From a checkpoint of a small mixture-of-experts model trained on Wikipedia.
Training: 367M tokens, 4828 steps.
Below are experts of layer 9 (counted from 0) of a mixture-of-experts language model. Rows are named router (the router's row for the expert), gate (a neuron's input weights, with its number), up (a neuron's input weights, with its number) and show model dimensions 0-223. Each number is 50 + 12 x the weight over its row's rms, rounded and kept within 0 to 99.
After each expert's rows: a language model's description of what the expert responds to. This comes from a sample of Wikipedia text that the model never trained on.

# expert 29
router:59 52 46 36 82 52 52 65 50 44 66 13 36 48 76 54 55 20 65 34 33 42 66 49 46 62 30 38 47 60 68 68 63 60 49 49 44 34 68 49 40 71 27 28 60 70 59 50 36 58 32 32 61 77 45 49 33 48 56 41 53 60 62 44 51 59 63 31 71 52 53 59 59 51 46 42 42 45 36 41 51 36 59 41 53 59 54 53 42 54 54 64 47 36 64 50 27 39 37 36 44 35 39 50 45 40 50 28 84 56 56 48 59 52 42 39 30 64 60 57 42 60 27 64 42 50 45 47 52 58 46 54 61 58 67 53 53 51 63 31 64 46 39 44 54 48 52 56 70 43 43 59 41 72 52 69 38 41 55 58 45 55 49 54 52 74 50 33 37 53 33 51 44 29 46 33 47 69 46 60 60 32 61 56 65 45 35 53 37 54 67 55 47 37 47 27 45 43 33 43 58 36 50 28 44 39 46 37 41 50 45 43 47 77 69 54 52 46 51 50 41 55 51 54
gate1:41 41 34 53 54 57 55 58 58 50 69 30 37 70 41 66 55 54 62 43 43 51 58 60 52 46 28 61 61 55 63 54 48 47 52 22 65 52 62 52 46 47 48 59 47 52 53 39 45 39 44 52 38 67 29 47 40 59 63 52 62 51 47 60 48 62 37 52 72 52 50 51 48 40 68 62 36 58 55 40 39 43 52 50 32 38 40 68 48 41 46 55 44 42 52 48 68 48 51 81 80 64 45 52 39 66 50 42 50 37 42 49 44 66 63 38 42 27 35 35 28 40 29 22 44 60 48 45 59 32 51 49 62 52 55 34 44 80 49 43 48 50 51 54 45 57 73 30 49 62 54 40 68 52 27 64 57 43 43 74 75 76 56 59 43 42 67 54 53 36 42 46 61 27 44 60 51 44 58 59 71 35 36 43 66 48 54 56 52 32 35 53 68 56 31 58 31 30 62 53 75 51 16 53 51 39 49 51 45 45 48 64 60 38 68 46 56 67 46 50 72 69 61 67
up1:48 66 53 32 47 59 53 56 51 60 44 43 58 29 55 27 74 52 59 45 68 45 39 48 49 63 54 47 56 58 41 68 58 56 67 56 41 34 56 38 49 50 47 54 57 47 47 54 57 43 57 43 75 55 56 70 55 44 58 63 47 53 54 61 56 30 57 51 34 35 52 52 59 52 47 61 48 43 49 41 30 56 59 47 54 71 58 61 34 57 25 61 57 50 30 51 50 78 52 43 56 44 24 60 44 54 59 41 47 68 46 62 66 69 60 56 56 36 60 41 38 50 54 34 66 30 67 54 49 46 45 53 65 45 31 43 56 26 60 56 32 63 59 32 58 55 51 38 35 36 53 55 20 55 39 54 59 62 69 25 50 55 25 41 75 58 50 49 35 55 32 34 56 45 43 53 54 29 43 46 40 50 62 49 52 42 46 37 38 53 60 10 49 61 76 18 50 56 37 64 53 35 40 49 54 40 56 27 24 51 64 51 60 68 43 53 50 31 32 44 34 66 37 50
Lowercase word beginnings

# expert 40
router:52 51 54 27 57 70 52 38 26 46 30 60 50 57 58 63 58 15 48 75 50 53 70 49 41 53 64 69 21 42 57 70 60 46 46 55 34 48 40 53 40 53 57 54 73 76 47 44 60 36 64 42 58 50 47 45 57 64 63 38 47 34 35 72 70 37 49 65 49 66 44 59 37 56 65 36 31 48 46 66 51 33 39 52 38 43 41 65 58 32 70 66 35 41 62 45 35 68 46 66 54 75 43 51 63 67 55 56 48 52 60 44 55 70 44 41 36 59 61 41 51 70 31 73 65 38 46 46 66 43 42 60 62 66 55 52 61 54 49 53 48 50 57 62 41 48 72 31 53 52 54 43 51 46 49 37 46 49 52 27 31 54 65 50 47 71 63 53 46 46 58 59 53 37 41 36 53 40 36 68 36 59 57 58 52 41 44 47 64 65 66 62 35 46 61 39 50 51 59 52 45 59 59 31 34 44 46 60 65 66 57 67 51 68 53 63 29 41 71 46 41 63 63 66
gate0:44 37 35 45 37 57 64 49 36 61 56 60 54 50 47 31 53 59 42 43 45 44 47 62 38 65 44 59 59 34 42 59 44 40 34 55 42 27 53 37 55 66 66 48 50 35 41 64 33 30 56 57 64 67 48 59 50 51 47 46 31 57 33 47 59 30 37 48 63 69 79 55 38 74 66 54 53 49 63 49 44 51 24 51 56 55 63 43 41 62 40 29 46 54 30 49 41 53 46 52 41 44 47 64 63 47 50 66 39 46 59 60 43 40 53 41 23 57 37 38 67 42 50 68 36 62 47 48 42 51 48 50 37 49 42 51 48 34 48 45 59 29 56 44 45 43 57 55 61 52 35 41 21 48 43 25 33 53 95 40 42 63 72 36 44 48 54 31 45 66 69 60 47 51 60 65 49 40 53 50 52 65 71 42 48 67 54 44 60 59 38 47 55 36 64 57 66 57 36 57 66 43 53 33 48 46 69 48 21 26 42 68 43 62 39 71 51 61 79 60 52 39 65 65
up0:36 67 39 41 45 40 41 59 64 34 61 34 63 32 59 30 42 28 49 38 72 63 22 42 33 55 61 41 51 46 30 54 38 52 57 34 38 54 49 63 21 32 58 50 55 74 61 56 67 67 37 44 53 31 61 57 60 68 31 46 49 52 58 53 61 63 44 51 26 36 52 56 30 41 52 44 62 43 47 39 55 48 56 30 35 63 36 59 87 48 51 82 45 42 63 48 31 59 50 74 38 49 59 46 37 57 58 48 39 51 65 57 43 51 55 53 57 63 48 51 54 26 76 58 62 38 48 70 29 39 42 36 49 60 59 62 43 49 41 51 37 51 55 50 50 72 71 60 53 80 60 27 57 36 53 53 46 54 42 47 56 37 45 55 46 43 55 62 49 36 60 64 59 25 61 40 25 52 37 54 38 44 29 73 58 58 65 65 57 48 42 65 51 63 40 28 45 46 49 45 47 59 58 46 56 56 52 61 57 54 57 48 48 56 46 42 61 47 49 65 59 63 58 48
Conjunctions joining items

# expert 46
router:62 40 56 40 66 73 55 52 52 57 64 46 50 36 57 46 50 37 32 93 49 46 55 74 52 29 69 53 34 60 35 48 52 29 50 37 41 37 35 55 38 29 46 55 50 67 34 51 59 42 35 46 57 42 65 33 67 49 60 52 29 44 48 47 28 57 49 47 40 60 44 45 54 55 44 52 41 22 61 68 63 44 45 60 60 48 36 50 40 37 59 50 22 50 50 56 40 63 62 57 30 30 28 49 46 58 67 40 52 53 42 54 42 77 46 59 52 51 51 60 48 47 52 55 52 37 68 41 65 47 32 62 60 47 51 49 62 31 29 41 29 55 56 25 34 58 51 49 51 65 63 51 57 55 60 57 62 44 29 36 30 47 70 69 54 73 47 50 74 40 50 49 44 50 47 41 35 46 26 64 46 62 70 50 71 50 53 49 51 58 45 35 56 53 46 41 61 47 46 32 26 71 49 51 40 52 56 42 55 47 37 51 36 54 56 65 56 30 24 28 48 51 38 36
gate1:32 50 32 58 49 54 62 56 54 41 62 38 40 62 46 61 51 61 69 44 43 44 53 52 57 50 30 43 46 52 59 51 50 52 50 21 65 56 60 66 43 41 53 63 47 46 49 42 64 40 56 46 43 66 38 44 43 55 54 51 56 43 53 55 38 57 47 59 57 56 41 48 68 33 45 43 34 65 64 42 47 43 52 49 30 42 39 61 36 41 48 46 46 39 64 56 61 45 48 80 71 66 47 52 40 71 55 38 44 29 37 45 47 62 65 34 46 32 49 39 43 55 24 25 45 56 34 48 49 26 49 55 57 63 62 28 36 77 48 40 50 56 45 58 57 69 66 33 51 68 52 37 73 52 26 63 60 37 40 65 75 75 59 63 39 24 74 62 45 42 51 48 64 44 52 53 47 45 54 56 64 40 40 34 65 44 58 45 45 44 40 60 77 47 22 53 29 21 53 47 71 62 20 51 55 47 52 54 41 36 46 60 63 33 58 52 61 66 44 58 68 63 60 64
up1:53 62 56 48 48 65 50 59 61 42 55 37 60 25 59 36 62 50 65 41 80 40 29 38 53 54 62 43 48 61 32 55 52 61 54 63 47 50 53 41 45 49 59 60 56 39 60 47 65 52 58 31 66 60 65 66 46 48 50 65 51 61 48 69 43 36 63 56 26 36 36 55 69 62 28 49 45 54 49 33 43 54 58 48 56 66 64 69 44 56 33 76 63 42 34 56 64 71 53 54 55 61 45 76 48 54 48 39 47 57 41 61 58 65 54 57 56 36 61 36 39 57 66 44 70 32 59 58 53 47 52 52 63 47 25 48 44 32 61 64 30 50 56 41 54 54 54 43 44 36 43 54 28 58 47 52 80 69 69 32 45 58 42 36 51 46 54 44 45 63 35 27 67 56 56 62 61 37 39 58 30 49 56 49 53 44 42 44 27 58 64 30 35 45 63 17 47 56 45 54 45 40 33 40 58 30 50 24 28 46 57 49 46 63 30 58 49 24 43 45 41 78 45 56
Determiners and infobox dashes

# expert 28
router:65 38 57 31 71 63 31 60 44 74 29 49 46 46 55 44 54 28 37 70 61 76 55 38 56 55 69 63 43 44 33 66 54 49 49 37 34 69 46 41 33 54 57 47 38 65 52 66 60 50 50 61 57 68 41 47 61 32 61 35 39 41 53 41 60 57 39 67 58 62 48 70 24 46 62 48 43 45 73 57 41 45 34 48 42 63 60 56 61 43 63 46 28 42 52 37 30 52 53 49 39 66 33 31 65 64 54 65 36 61 68 38 56 63 53 70 57 49 48 55 54 42 26 53 48 47 52 49 51 75 43 37 44 56 56 62 50 15 41 38 34 50 35 46 45 49 71 39 54 54 59 51 70 47 53 44 56 52 44 38 40 59 47 58 50 68 47 47 44 26 72 58 45 45 68 41 28 38 47 72 70 45 41 67 62 68 52 52 53 52 34 32 42 61 52 45 61 34 57 38 42 69 39 41 49 54 70 36 39 67 33 43 61 64 58 64 50 31 38 42 44 46 40 42
gate1:39 38 38 55 48 44 61 55 53 48 54 37 36 62 38 65 54 62 60 53 44 41 57 68 58 51 21 53 51 49 62 53 46 58 54 28 73 52 66 59 34 40 39 58 47 46 47 34 57 42 61 39 37 69 33 46 38 40 54 61 56 46 53 55 44 64 40 49 62 59 45 51 56 36 45 47 38 58 56 40 39 50 48 47 37 42 31 58 32 44 48 55 48 53 65 51 63 41 60 77 66 53 44 41 42 76 59 32 54 30 41 57 40 60 68 28 44 31 49 43 38 52 31 24 43 61 36 43 57 44 61 46 50 65 60 33 33 79 54 37 58 49 45 55 49 61 66 33 43 60 59 33 67 58 35 60 61 30 39 60 76 76 49 65 45 31 71 61 54 41 54 49 47 39 42 68 49 49 56 59 67 29 42 37 60 40 55 48 57 34 44 60 79 56 34 44 27 31 56 54 72 54 19 56 48 55 40 55 44 49 55 65 61 32 66 44 65 63 32 53 75 62 55 59
up1:54 53 69 43 48 52 40 53 50 58 42 42 53 31 49 33 66 53 56 46 70 49 40 46 53 58 60 44 55 57 43 60 62 58 66 64 47 34 60 34 43 39 61 40 54 42 60 49 59 51 59 40 66 57 65 67 43 41 58 64 56 60 53 65 52 29 68 51 41 36 46 55 69 56 42 47 49 46 46 35 36 45 51 48 46 62 65 61 36 57 28 73 72 57 36 57 64 77 47 43 56 52 27 64 42 41 53 42 51 73 46 69 60 64 64 70 53 28 58 41 33 51 77 33 68 43 66 49 44 53 48 44 64 48 17 40 51 39 59 65 32 56 62 37 54 53 42 47 50 35 46 53 21 60 41 52 72 70 75 31 43 56 28 33 68 52 53 54 41 54 38 32 50 67 53 54 73 39 39 54 40 47 60 54 53 51 50 48 31 56 61 23 35 47 65 23 47 63 46 62 53 35 44 37 57 31 58 35 31 49 65 50 47 65 39 58 50 44 47 54 36 74 42 66
Of and the in phrases

# expert 55
router:47 68 57 50 37 56 54 56 59 36 43 40 49 44 58 42 50 59 60 42 53 46 53 67 45 18 53 46 48 56 50 49 60 55 55 29 67 65 53 49 39 30 33 63 31 41 38 28 50 63 30 41 49 33 47 72 59 46 60 70 40 52 76 55 52 48 52 74 52 46 55 30 47 28 52 49 37 67 48 51 56 61 73 56 57 61 66 42 68 42 43 47 51 58 31 42 57 69 44 66 44 55 56 56 65 34 50 65 46 49 52 60 52 61 34 75 58 56 45 51 46 64 61 46 50 44 58 44 59 67 66 45 35 45 44 46 47 36 79 67 35 35 44 61 65 69 58 70 53 64 44 24 43 43 74 44 60 44 57 68 65 34 43 58 60 38 55 79 59 46 66 35 79 66 52 48 66 62 55 38 33 60 44 47 50 60 50 44 62 54 59 48 44 58 51 37 41 68 31 62 59 38 66 58 45 43 63 59 57 62 71 41 31 36 31 44 24 48 51 45 71 43 42 39
gate1:36 29 33 72 58 56 50 58 56 39 62 44 40 66 38 62 44 58 57 47 45 55 58 55 43 52 32 57 50 55 65 43 61 55 48 30 65 46 41 63 33 47 53 61 39 57 47 29 53 37 50 35 35 61 34 42 38 50 52 46 58 38 51 62 37 53 41 56 48 69 52 53 56 36 51 53 41 62 67 34 37 42 52 51 37 44 41 45 32 45 51 47 50 43 62 44 66 47 61 81 71 51 39 53 47 63 63 34 46 37 37 64 56 49 58 44 55 37 37 54 28 53 36 34 53 58 45 41 64 29 50 44 66 61 61 38 49 65 46 34 50 58 59 56 52 40 66 29 39 61 60 45 59 59 26 60 61 26 38 58 79 72 41 71 40 33 77 60 52 31 59 53 67 35 43 60 61 51 47 61 58 28 36 46 59 46 51 44 49 34 43 54 69 51 29 52 16 35 63 47 66 50 10 44 44 54 48 57 58 37 46 59 61 44 44 43 49 66 46 54 75 59 71 71
up1:40 55 52 29 45 70 50 56 52 63 48 41 57 35 61 32 77 43 57 44 65 38 33 54 47 52 45 60 49 55 47 50 57 58 60 58 40 43 67 48 49 40 67 40 55 43 63 52 69 41 62 51 83 65 56 71 56 46 53 55 58 53 55 60 61 32 42 57 37 29 46 49 76 66 38 45 62 48 55 51 33 59 53 55 49 62 58 58 43 67 32 78 71 41 30 56 55 65 46 37 50 66 40 65 49 63 46 44 53 62 42 68 50 60 63 63 51 31 50 26 40 48 65 38 63 27 55 57 45 57 45 43 62 45 37 46 58 33 44 65 37 56 58 35 54 51 41 32 51 52 48 43 15 59 50 51 69 65 62 27 46 57 40 33 60 48 44 53 35 53 35 37 63 67 64 56 65 38 36 52 47 69 65 41 56 60 57 50 36 65 49 28 39 56 64 19 44 43 39 54 44 42 42 47 61 22 59 28 26 56 61 43 45 66 41 57 48 29 35 52 41 65 39 62
Capitalized place and name syllables